config.yaml
d_expert: 64
balance_bias: false
init_std_router: 0.0131
init_std_qkv: 0.0255
init_std_down: 0.0
warmup_steps: 254
batch_tokens: 65536
train_tokens: 330300000
steps: 5040
Below are experts of layer 6 (counted from 0) of a mixture-of-experts language model. Rows are named router (the router's row for the expert), down (a neuron's output weights, with its number) and show model dimensions 128-255. Each number is 128 + 24 x the weight over its row's rms, rounded and kept within 0 to 255.
After each expert's rows: "raises" lists some tokens whose logits its average output raises strongly, later layers aside. This comes from a sample of Wikipedia text that the model never trained on.

# expert 6
router [112 140 162 160 136 116 145  89  99 113 154 129 147  94 121  65 142 138 130  97 120 142 117 149 117 177 107 131 140 125 149 108 143 121 139 186 148  85 133 119 108 139 134 157 100 138 154 168 173 140 125  83 148 155  87 131  99 123 126 126 106 155 112  90 216 146  87 128 103 160 124 145 182 102 101  98 130  70 120 128 100 149  96 144 137 106 120 118 127 172 178 140 114 140 114 121  96 126 137 155 138 127 122 100 135 142 116  69 153 128 131 106 129 116 109 125  89 123 180 110 172 147  92 139 142 147 143  85]
down0 [141 143 115 101 122 125 121 112 130 141 129 108 173  99  99  99  78 154 182  91 130 145 121 116 147 137 127 148 168 147 131 127 145 153 101 107 113 162 170 150 102 128 142  65 121 155 134 110 123 123 130  60 145 130 150 126 151 140 135 129 143 117 180 129 147  88 142 127 134 147 162 149 153 133 156 130 164  57 142  74  98 166 133 166 117 119 116 120 109 134 132 151  86  90 135 138 111  74 129 123 138 139 108 142 146 110 134 117 141 104 144 129 155 130 145 139 115 100 105  99 180 100  73 123 110 135 107 109]
down1 [169 156 122 136 122  92 120 104 161 112  80 132 134 142 127 136 114 136 150 143 159 105 129 139 124 176 123 104 140 121 152 126 133 119 130 129 144 103 134 128 125 151 146 141 138 135 120 101 122 130  96 164 120 125 146 181 110 141 156 104 141 162  97  86 135 131  90 127 101 131  99 145  94 141 125 108 117 130 116 116 159 111 103 182  70 137 102 103 145 119 142 109 144 135 151 122  95  98  98 142 138 131 121 114 133 125 132 143 119 117 139 121 135 111 168 130 112 142 141 153 137 110  97 144 118 146  89 124]
down2 [124 151 114 139 117  88 127 108 124 157 153  64 105 127 157 119  96 116 116 123 126 132 144 135 112 163 163 118 130 144 155 141 122 131 125 110 143 133 152 143 125 156 128 104 153 174 156  99 137 118 101 146 127 152 166 124 126 119  96 124 105 160  96 134 140 134 115 148 119 161 141 143 110  97 187 150 126  92 115 146 182 160 133 135 124 139 100 126 122 153 153 156 155 106 146 149 162 122 139 123 138 134 145 105  66 126 142 136 122 125 111 106 101 133 100 119 123 103 124 126 116 122 112 161  81 113 108  93]
raises: "Scientific classification", "- H", "- B", "====", "Personal information", "="

# expert 63
router [124 116 118 150 183 122 126  98 117 167 133  94 173 109 148 127 156 102 117  75  96 117 100 116  87 127 160 126 145 143 151 108 101 156 140 161 143 100 166 155 157 149 113 143 109 108  97 179 160 133 142 104 136 117 121 143 131 162 125 154 118 134 120 124 129 131 114 157 111 105 105 152 163  98 105 179 110 110  96 160 109 150 179 140 123 163 132 111 100 145 110 152 129 139 120 150 155 123 137 112 134 109 115 142 144 183 118  73  91  98 161  99 132 145  99 113 117  89 123 130 158 121 102 124 105  91 138 106]
down0 [131  98 150  89  88 114 155 121 107 116 108  80 130 101 154 110 113 181 148 138 132 135 117  99 114 133 134 112  93 131 133 136 152 106 119 137 114 137 142 144 116 145 142  78 111 133 153 129  88 137 118 172 119 112 132  93 138 118 107 166 127 157 156 136 127 156 190 132  75 105 123 124 143 175 153 123 155 147 145 109  96 165 128 106 129 165  80 113 126 123 110 141  88 112 124 147 106  68 138 172 121 180 133 147 181 109 122 155 139 140 113 118 157 162 149 137 154 105 101 127  93 106  94 129 127 157 109 124]
down1 [ 98 150 128 105  96 113 143 118 116 160 116 142 138 111  82 155 113 134  75 118 129 113 115 181  98 130 130 109 131 131 111  84  95 133 102  73 115 117 152 148 153 100  98 176 162 171 130  97 150 143 110 115 107 116 109 175 165 102 126 117 132 163 130  97 112 120 119 155 100 148 102 135 116 142 119 101 136 130 120 118  80  71 106 125 132 109 115  76 165 118 148 112 112 130 102  85 144 139 134 130 119 102 135 135 122  76 130 147 123 124  96 131 145 147 112 170 121 136 123 154 126 108  89 172 123 105 109 129]
down2 [139 147 131 147  94 160 136 206 150 127 104 135 133 113 147 110 141 124 108 146 136 130 125 113 127  73 103 181 154 110 115 110 128 103 135 182 136 135 130 163 106 138 144 112 186 144 131 167  88 142 136 130 110 139 127 120 137  86 137  92 157  94 157 112  89 121 113 145 152 143 126 152 108 181 158 116 159 144 110 158 149 179 131 153 112 140 160 165 116 116 113 143 139 145 143 165 133 131 134 130 131 112 121 178 111 114 110  88 163 142 160 133 118 132 121 145 102 120 147 143 111 150 151 106 129 151 163  73]
raises: "ies", " Rank", "ied"

# expert 38
router [107 173 134 142 161 112 122 124 120  99 126 138 134  98 148 117 130 114 175 117 100 166 113 114 108 192 163 181 120 126 132 105 107 145 151 184 138  69 111  88 128 135 113 154  94 127  99 138 144 119 122 120 105 132 139 132  97 129 134 157 108 147 107 109 135 129 114 104 106 133 153 141 137 105 110  90 158  91 133 137 117 179 150 104 137 107 130 122 116 136 165 153  86 105 160 141 113  90  91 159 142 174 103 137 149 113 110  98 132 133 114  78  95 130 141  90 110 147 164 124 156 112 129 159 154 151  88  98]
down1 [137 164 135 116 150  93  89 132 160 127 109 151 104 129 139 153 141 101 104 114 118 121 133 138 131 148 121 120 115 150 132 117 140 117 121 114 149 109 107 108 116 113 109 112  97 119 121 113 152 118 123 138 126 115 179 120  95 160 138 148 105 119 150  97 102 113 100 113 112 121 126 127  88 117 150 114 117 134 114 116 189 125  82 146 128 152 149 115 130 102 176 139  61 120 160 166  90 128 141 123 142 108 145 133 111 148  98 138  80 130 108 100 137 123 141 129 142 127 176 116 134 138 149 117 155 134 133 131]
down2 [141 158 152 134 122  73 158 132 104  77 147 113 126 102 151 121  89 142 130 166 154 125 170 150 129  67 148 127 137 124 109 103 124 133 100 109 109 169 119 125 172 171 140 147 126 143 133 119  91 125  96 127 126 112 135 121 151 106 116 145 151 112 131 116 110 124 152 113 122 175 132 146 138 135 151 153 152 154 143 155 167 118 133 120 143 118 113 136 111 155 153  72 148 105 134 149 112 144 128 113 135  98 121 110 147 154 139 137 128  82 113 112  84 123 150 141 111 115 119 142 133 157 111  70 130 132 111 103]
down3 [142 128 110 133 110 149 152 114 126 151 123 106 127 141 106  88 148 151 108  97 117 111 130 141 119 122 159 146 120 111 104 144 121 128 155 142 119 121 123 129 171 145 126 104 140 115 123 107  97 159 144 101 141 128 145  91 146 134 161 111 121 113 132 107 136  98 145 105 126 157 148 152 118 151  77 143 151 111 119 113 149 156 140 124 136 167 159 140 135 132 147 127  86 105 150  99 132 132 136 124 128 137 104 122 110 160 119 175 164 107 127 157 156 161 122 129 138 126  95  86 128 148 168 114 152 112 150 153]
raises: ".", " time.", ";", " day.", "- Binomial name"

# expert 8
router [104 136 133 139 108 130 129  95 133 122 120 104 168 123 109  81 124 106 139  91 116 149 141 104  86 172 147 131 142 136 155 106 102 119 153 108  92 134 130 143 136 152 150 208 113 131 153 148 175 111 105 141 134 177 117 136 137  98 134 103  96 151 158 119 176 150 121 128 127 104 142 152 154 112 132 119 133 111 106 142 128 126 123 154 113 134 134  85 103 151 139 174 141 105 104 140 112  91 105 147 150 139  95 104 118 146 139 106 147  93 122 128  60 121 101 142 114 136 153 113 129 124 107 140 140 140 115  98]
down0 [126 137  95 118 107 131 120 121 121 155 135 137 156 130 133 113  97 146 128  85 129 101  82  89 110 155 114 133 135 134 144 118 125 120 121 141 116 117 156 135 115 138 116 113 147 134 122 167 129 137  89 109 154 108 142 125  98 132  99 128  90 119 124 118 124 142 161 126 132 162 118 108 151 112 174 118 153  98 100 119 145 132 134 119 135 156 128 132 143 124 115 138 131 144 168 157 121 145 138 143 127 101 130 143  99 118 125 137 142 128 136  86 132 119 140 118 127 109 108 131 135 153  86 123 132 123 120 131]
down1 [149 142 129 113 125 131 136 123 163 120 132  98 152 118 144 128 105 136 142  97 140 103 103 147 124 137 124 118 121 153 139  96 144 111 125 113 153 132 108 175 112 155 124 161 122 134 129  98 179 150 103 139 150 125 100 120 105 146 141 118 109 145 114 131 119 116 133 158 141 124 123 109  99 108 119 103 100 131 135 143 132 132  89 142 124 127  78 102 142 125 139  99 125 161 132 114 120 140 123 112 133 106 125 134 144  89 131 110 152  80 167 141 139 120 137 128 119 161 154 151  98 160  99 132 137 104 120 125]
down2 [ 85 125 137 142 139 133 124 140 132 169 150  82 154 129 123 138 103 102 107 129 104 155 149 110 129 134 159 130 148 134 140 126  92 124 130 122 136 140 169 136 141 146 165 119 128 156  96 124 135 132 110 127 105 122 128 125 138 102 120 103 117 148 111 121  97 116 121 118 158 155 109 147 128 145 163 137 105 115 131 132 147 174 171  87 115 161 123 128 131 106 171 127 125 131 120 148 149 140 144 127  90 138 104 133  91 144 141 151 135 131 160  99 103 132 101 129  91 107 159 127 129 124 131 162 113 117  93 108]
raises: "Scientific classification", "- The", " However,", " These", "\n\n", " However, the"

# expert 47
router [ 78 124 142 113 114 139 117 132 177 130 120  87 178 115 139 135 103 123 147 131 132 151 126 159 105 116 140 118 120 145 151  90 132 161 118 141 113 143 140 155 150 173 137 102 136 149 107 145 162 135 125 135 148 148 108 103 126 115 109 133 121 155 134 188 139 103 151 123 114 129 119 117 110 132  82 113 113 101 143 133 145 145 131 153 108 121  91 145 169 164 165 159 103 125 131 131 154 105 110 107 112 121 118 159 149  90  85  62 137 121 164 127 116 138 106 113 155  96 129 120 131 125 125 124 168  97 162  62]
down3 [148 113 117  75 146 127 165 135 101 139 140 126  88 142 135 113  77 111  96 108 117 146 121 126 144 133 119 159 168 151 127 111 149 131 110 142 145 127  96 101 103 101  82 157 143 100  99 112 136 120 128 142 142 115  95  70  51 152 107  91 150 143  95 148 138 166  89 189 114 118 113 138 117 145 122 131 131 103  92 127 148 119 110  86 129 104 121 150  85 113 175 133 126  88 145 136 144 146 131 124 151  99 110 110 131 166  83 156 137  95 146 105  98 155 117  93 127 150 143 104 176 164 119 176 144 115 145 119]
down4 [116  88 122 166 147 172 119 141  99 141 168  85 133 113 134 118  95 122 107 143  84 169 130 152 136 149 112 112 143 118  96 122 121 121 128 123 140 132 113 136 123 138 128 134 162 115 127 153 166 136 100 153 147  77 132 142 101 142 147 138 131 172 118 166 139 115  89 181 123 170 116 133 153 111 143 160 143 137 155 122 137 109 125 139 120 135 119 133 109 117 124 112  71 159  92 150  96 127 138 144 132 150 127  80  92 134 151  94 109 132 171 119  97 116 143 101 140 122 116 137 120 119  64 130 127 108 181 116]
down5 [112 134 130 129 148 148 111 129 132 165 175 109 127 136 158 177 127 120 158 131 100 164 166 134 121  82 118 142  99 134 118 137 135 126 124 132 157 142 167 137 104 138 164 124 121  91 119 107 140 165 117 162 166 125 142 137  83 166 102 127 132 110 121  86 118 138 156 115  97  98 125 112  76 139 102  96 137 129 145 120  90  88 115 113 121  96 102  92 122 109 125 180 123  99 100 101 155 132 121 113 119 112 124 137 173  97 122 121  79 134 125 131 142 161  97 134 137 136 130 127 131 107  95 116 109 125 173 111]
raises: "\n", "lin", " Special"

# expert 7
router [110 128 121 141 149 122 131 119 149 132 148 108 160  93 113 111 149 133 123 104 127 138 158 141 111 150 127  80 156 156 154  90 124 145 134 148 130 116 110 157 128 150 131 204 145 143 123 146 139 156 100 109 130 159  87 123 129 137 128 143 128 126 140 101 192 160 127 144  98  87 108 160 139 119 102 130 138  83 111 125  79 117 115 126 126 137  95  95 118 137 155 163 151  84 139 138 153 109 131 112  99 101 144 135 122 105 136  92 139 125 156  97 124 193  90 115 102  89 139 106 110 131 110 119 165  96 134 129]
down0 [126  97  91  90 105 139 115 137 134  95 138  96 151 105 133 121  86 122 140 129 124 161 111 127 126 128 128  97 196 163 120 104 151 123 118 105 130 168 167  83 159 151 121 137 126 119 131 134 163 132  91 117 160 167 145 131 115 123 148 154 147 143 109 138 140 148 116 125 173 151 136 119 159 119 160 143 107 152 140  99 169 148 139 107 102 133 119  76  91 122 124 104 110 151 165 162 145 104 118 133 162 161 127 120 173 130  78 174 129 106 164 110 130 145 133 171  81 143 135 139 158  92 139 119 114 128 157 110]
down1 [ 99 155 150 143 140 147 161 103 155 109 112 120 166 134  91 133 164  96 127  91 128 112 127 137 117 141 126 101 106 114 182  73 112 142  85 110 120 142  92 104 120 118 130 153 127 121 159 121 140 131 117 121  90 134  95 118 124 136 115 136  68 170 126  90 106 121  84 148  88 131 135 101 124 125 163 139 133 152 116 144 120 145  93 171 147 125 101 120 151 125  92 113 158 153 157  75 117 153 106  93 126 135 146 144 149 128 137 136 130 132 153 158 190 137 102 129  91 168 144 135 103  97 102 155 123 120 106 114]
down2 [121 128 136 151 120  85 105 138 140 157 124  85 127 135 134 120 134 143 120 141 156 143 147 144 138  99 137 178 143 181 148 164  71 106 132 124 137 156 140 144 132 147 167 135 161 174 150  95 132 198 106 147 123 139 142 130 154 141 107 109 119  96  81 164  92 130 121 117 130 151 111 141 139 120 129 121  84  87 124 121 134 145 164 108 130 134 145 150  96 108 143 130 105 147 143 152 150 145 105 115 110 119  98 129  89 110 138 142 141 110 139  96  95 135 151 131 138 129 155 138 129 132 122 147 131 106 101  85]
raises: "Scientific classification", "| ", "Personal information", "\"", " The"

# expert 3
router [138 155 151 128 161 117 161  68 106  96 153 151 135 133 126 116 152 142 103  90 169 169  92  97  87 153 116 137 155 138 143  86 139 121 108 163 101 136 144 117 140 122 155 141 135 137  99 158 131 166 110 103 144 163  91 143 130 114 117 156  97 161 124 110 123 120 111 132 122 131 133 163 131 108 128  96 115  97  83 114 121 137 124 104 127 173 124 120 134 167 143 150  93 145 136 141 143  95 122 115 108 185 161 184 114 108 150  92 133 117 127 114 120 128 128 110 111 119 131  94 126 100 114 137  96 128 107 153]
down0 [134 118 145 125  85 151 134 126 105 110 122  90 115 113 104 116  80 215 165 147 116 120 160 136 119 128 122 111 153  90 121 133 151 174 154 141 141 110 153 129 129 113  92  80 102 138 102 149 116 119 123  91 138 101  91 154 167 111 180 120 169  99  83 118 123 128 133 109 125  96  99 123 121 139 157 139 163 115 134 114 163 155 123 155 123 110 141 121  79 134 119 139  64  96 113 140 115  93 135 144 121 165 102 127 102  99 110 139  90 106 132 149 145 144 152 140 157 159 169  97 105 130 154 110 164 154 136 132]
down1 [154 137 144 129  95 127 147 106 149 177 143 113 162 102  91 173 129 148 118  75 107 135 120 168 100 152 123 119 128 142 145 189 160 114 171 119 131 132 120 140 129 137 130 120 141  94 109 134 114 147 121 155 154 104 117 137 149 155 116 121 118  86 149  86 114 105 129 179 121 151 137 128 125 129 122 145 104 145 131 121  90 169  98 127 129 115 116 116 100 123 179 151 142 118 141 142 112 111  79 108 130 130 122 183 134 154 121 127 121 149  97 156 159 127  94  96 130 157 118 167 120 132 167 111 138 137 109 116]
down2 [133 150 206 146 109 143 137  94 168 163 113 124 138 139 159 137 130 116 122 146 110 109 113 120 114 123  97 159 149  92 126 123 135 131 145 105 113 167 174 138 120 125 105 111 165 119 112 146 126  90  51 127 119 113 160  87 167 102 134 129 121 128 120 137 101 128 120 167 119 157  87 113 154 139 142 160  96 140  74 137  90 129 127 138  99 158 135 158 172 144 102 141 162 116 128 131 149 151 134  74  96 133 120 141 142 133 126 106  87 155 174 147 128 138 123 157 163  70 148 162 109 172 146 125 141 104 128 152]
raises: "a P", "ull", "a K", "a L"

# expert 36
router [119 164 154 100 148 115 119  79 111 107 120 113 174  85 125 139 118  76 121  67 115 135 135 120 129 122 106  94 130 142 133  92 114 141  91 121 121 105  92 118 170 174 144 143 100 144 136 138 127 143 131 146 132 129 147 104 146 141 149 121 108 150 135 127 137 156 182 146  94 140 124 116 103 110 105 111 117  84 108 132 127 155 138 140 108 179  51 107 115 113 164 183 105 111 118 150 140 139 146 118 131 147 115 128 126 146 123 106 130 128 172 124 143 131 123  95 122 120 116 172 140 119 136  92 148 150 132 101]
down3 [132 142  92 122 136  70 137 161 166 139 130 146 112 158 149  63  98 165  81 112 154 150 147 107 180 109 143 105 161 123 127 134 147 147 126 100 122 134 142 134 124 123  90 137 144 163  98 134 114  91 151 167 125 143 157 126 115 137 120 145 132 108 147 113 137 139 129  92 119 166 149 137 126  97 143 146 146  93 139 180 158 140 113 106  85 117 147 125 109 166 129 126 113 100 133 136 122 136 159 159 172 103 133  96 154 153 119 122 157 128 141 106 146 126 132 136 164 110 110 127  98 105 116 141 135 160 106 106]
down4 [ 98 116 148 122 142 138  95 157 123 156 111 133 107 105  98 104 141 159 113 134  64 168 127 107 111 109 128 143 125  94 145  88 125 130 150  84 123 108 149 118 110 132 162 131 162 130 130 150 135 156 134 139 120 122 161 138 128 106 167 159 114 167 139 118 107 141 153 108  99 101 125 112 105 134 136 110 133 110 140  93 128 103 157 128 128 134  98 143 154  83 162 139 116 113 146 150 147 102  89 143 126 145 108 129 109 136 128 155 107 166 112 142 100 120 170  61 146 131  93 138 110 127  65 120  89 151 140 142]
down5 [177 110 127 118 126 144 103 102 151 106 140 123 117 107 122 117 127 136 136 188 126 120 138 109 138 125 135 166 134 128 116 134 119 128 122 113 106 132 123 105 125 104 140  96 103 133 157 113 124 162 142 111 110 147 171 162 107 125 126 108 108 144 119 139 123 126 140 122 136 156 117 153 113 128 158  85 143  98 133 151 120 141  91 152  88 165  75 122  78 139 179 139 106 145  95  98 153 121  68 141 113 156 133 138 137 109  87 144 132  87 151 114 123 163 120 118 135 152  74 166 162 115 179 112 129 102 165  82]
raises: "als", "ess", "ales"

# expert 33
router [137 161 153 125  82 113 102 123 108  91 131  98 148 145  99  84 127 123 129  67 157 131 139 116 112 169 157 139 124 160 115  94  91 147 132 147 125 142 148 164 128 147 150 163 123 140 124 150 128 129 116 108 144 127 110 144 139 129 115 130 103 172  99 132 149 143 158 123 103  98 105 135 186  99 117 129 131  73 127 110  83 104 113 116 101 118 103 115 145 161 145 169 108  90 134 120 130 115 115 153 150 140 115 150 148 136 136 114 140 102 141 153  75 128 124 107  96 139 163  70 146 100 119 109 138 118  91 120]
down0 [135 136 129 123 118  92 136 133 138 111 134 168 152 128 109 115 130 113 122 104  99 153 147 143 101 146 107  93 105 118 151 143 135 109 128 113 128 120 118 154 144 126 133 121 123 120  86 144 119 148 104 150 123 125 144 179 113 145 163  33 100 111 169 134 143 184 128  68 140 123 158 120 140 131 127  86 173 148  91 152 147 144 135 112 112 107 156 131 137 108  92 136  93 135 161 123 142 105 103 163 132 152 147 170 148 139 100 134 147 117 146 121 161 175 145 122 121 125 108 148 134 114 108 153 105 114 112  82]
down1 [140 181 110 169 174  76  99 108 161 115  95 146 134 130 117 138  88 100 145 125 137 162 130 107 147 148 145 119 150 188 162  95 129 130 103 116 125 116 149 155 123 120 134 171 144 118 136 102 151 135 132 158 119 106 103 130 110 130 110 118 101 155 137 109 117 142 107 100 103 141 106 140  82 139 149 114 115 154 152 133 147 146 104 126 116 128 149 126 118 154 118  94 108 159 175 111  75 115 111 103  97 130 126 125 232 136 143 124 135 151 121  95 161 136  96 113 116 126 111 103 110 105 127 132 128 106 163 172]
down2 [107 118 143 114 149  94 136 120 153 157 126  97 167 118 134 147 106 126  97 174 124 127 150  91  91 117 144 134 116 132 160 152 127 152 141 113 129 130 158 133 166 117 142 122 106 141 119 123 160 106  94 117  84 144 164 130 146 130 111 158 115 137 105 113 132  96 126 118 144 149 151 142 107 138 148 158 128 141 110 133 115 154 149 118 130 138 110 133 126 151 154 143 152 122 151 153 147 153 116  78 101 122 124 126  59 117 139 127 129 133 140 133 129 130  94 170 146 113 133 140 126 111 156 132 118 130 113 110]
raises: "Scientific classification", "\"", "\n\n", "Personal information", "- Release", "=="

# expert 19
router [162 146 123 111 128  91 137 106 104  99 147  96 137  64 100  99 128 129 146 107 122 159 109 152 126 126 143 137 140 122 142  86 139 116  93 171 149  99 147 179 140 122 131 149 107 139 147 159 157 137 142  88 136 130  90  97 121 132 102 132  92 133 108 126 164 168 105 145  74 126  88 162 176 113 101 116 139 105 124 144 156 155 107 132 120  97 155 122 109 143 154 143 124 123 150 126 118 144 139 149 137 159 132 120 154 121 142  77 128 104 119 129 105 145 146 114  98 119 128 113 173 119 117 108 197 120 109  89]
down1 [125 162 121 146 140  85 114 148 143 150 111  69 145 149 106 142 130 146 153 152 115  92 163 146 105 136 151 140 115 171 145 171 135 121 118 127 133  89 124 112 133 120 118  95 120 142 133  81 112 162 102 150 120 131 126 134 106 140 126  78 156 163  97 127 113 117 124 156 113  98 125 123 114 122 131 133 131 132 120 142 134 113  83 128 141 105 105 101 117 105 105  99  96 166 113 155 115 105 143 114 180 138 140 128 143 120 141  87 157 145 167 109 142 154 143 134 128 162 131 110  96  83 150 113  79 131 116 146]
down2 [ 96 113 131 106 133 139 104 111 112 117 160  80 152 119 158 114 107 121 111 131 129 132 121 117 100 105 134 152 150 126 139 105 121 154 100 102 137 138 154 172 134 125 144 113 140 165 156 120 133 125 120 144 124 139 158 133 151 115 157 123 111 139  81  97  86 124 119 126 135 154 135 146 114 111 147 149 144  96 127 102 110 164 162 135 154 134 119 136  99 128 152 148 152 106 154 152 133 126 117 131 157 166  82 136  72 125 157 155 135 130  94 126 116 111 112 120 136 119 166 151 142 109 124 188  96 134 114 101]
down3 [172 151  97 137 138 102 118 122 148 144 119 171 111 121 145 115 125 102 111 120 164  84 125 117 135 114 185 123 122 145 153 138 118 101 200 123 124 107 161 101 162 152 121 147 142 112  85 117 156 152 110 136 155 126 130 141  97  71 110 129 122 195 144 113 133 111 146 117 109 130 153 127  96 165 125  96 177 128 164 166 143 124 148  70 121 106 110  84 146  85 125 118  87 138 143 120 109 148 157 149 103 142 137 111 172 132 113 132 121 120 152 141 139 146 156 127 141 115 122 144 143 151 156 154 137 130 103 148]
raises: "- R", "- H", "J", "Scientific classification", "- V", "- D"

# expert 42
router [114 153 115 107  66 115 115 100 166 114 162 138 164 110 121 131 135  90 156 106 130 153 105  86  84 159 143 106 128 185 153 142  94 145 136 133 145 109 166 113 148 148 143 150 132 107 101 169 143 122 150 117 118 160 110 101 111  89 100 134 108 150 140 130 125 155 111 151 134 151 105 108 155 126 144 116 137  97 126 165 120 131 145 142 110  97 129 114 161 141 153 128 155 156 161 140 128 136 116 102 105 107 169 172 125  99  88  92  82 155 148 126  83 121 130 122 113 136  93 116 128 140 154 146 123 117  95  81]
down3 [136 116 134 160 141 124 130 133 114 142 124 108 147 123  97 107 125  95 149  94 154 146 105 183 144 144 185 132 122 131 145  97 143 162 185 132 136  89 123 160 160 133 118 151 146 121  98 137  60 132 153 152 124  82 137 145 135 156 153 132 150 172 116 103 117  97  69 103  92 137  90 130 124 127 163 124 212 127 141 107 153 168 139 106 149 102  95  93 104 138 126 141  89 139 152 163 103 135 129 103 111 173 131 121 133 113 117 136 100  95 103  95 113 108 170 136 112 109 137 124 141 147 154 132 130 107 115 147]
down4 [120 129 108 138 168 141 134 108  94 120 155 146 112  98  85  94 102 107 142 144  47 164 126  85 135 162 119 151 130  69  94 110 136 138 170 129 132 180 109 121  97 150 108 124 142  97 144 117 115 149 112 133 128 112 115 139 147 150 140 163 141 156 102 141 138 129 139 134 116 148 130 160 130 128 169 155 135 124 130 121 174 117 163 103 105 151 147 124 145 127 146 147  98 100 121 140 146 127 144 174 148 172  92 134 126 131  99 173 158  86  86 172 120 140 134 134 133 135 103 133 123 110 127 152 116 116 156 129]
down5 [138 134 156 134 143 136 109 115 147 139 109 151 119 133 115 130 148 177 150 122 142 164 117 139 127 118  77 134 153 127  89 169 138 132 133 145 119 129 138 145  73  80 136 124 146 133 157 150 101 151 159 128 118 175 157 146 152 114 114 117 151  97 154  97 123 157 160 138 107 103  97 128 106 129 104 152  74  98 128 131  99  92 119  83  88 153 120 128 165 149 166 125 115 154  80 146 147 151 160 116 101 125 112 177 127 111 124 134 126  85 118 121 118 116 122 116 147 152 121 119 125 148 153 106 112 150  90 108]
raises: "th", "rad", "ray", "ton"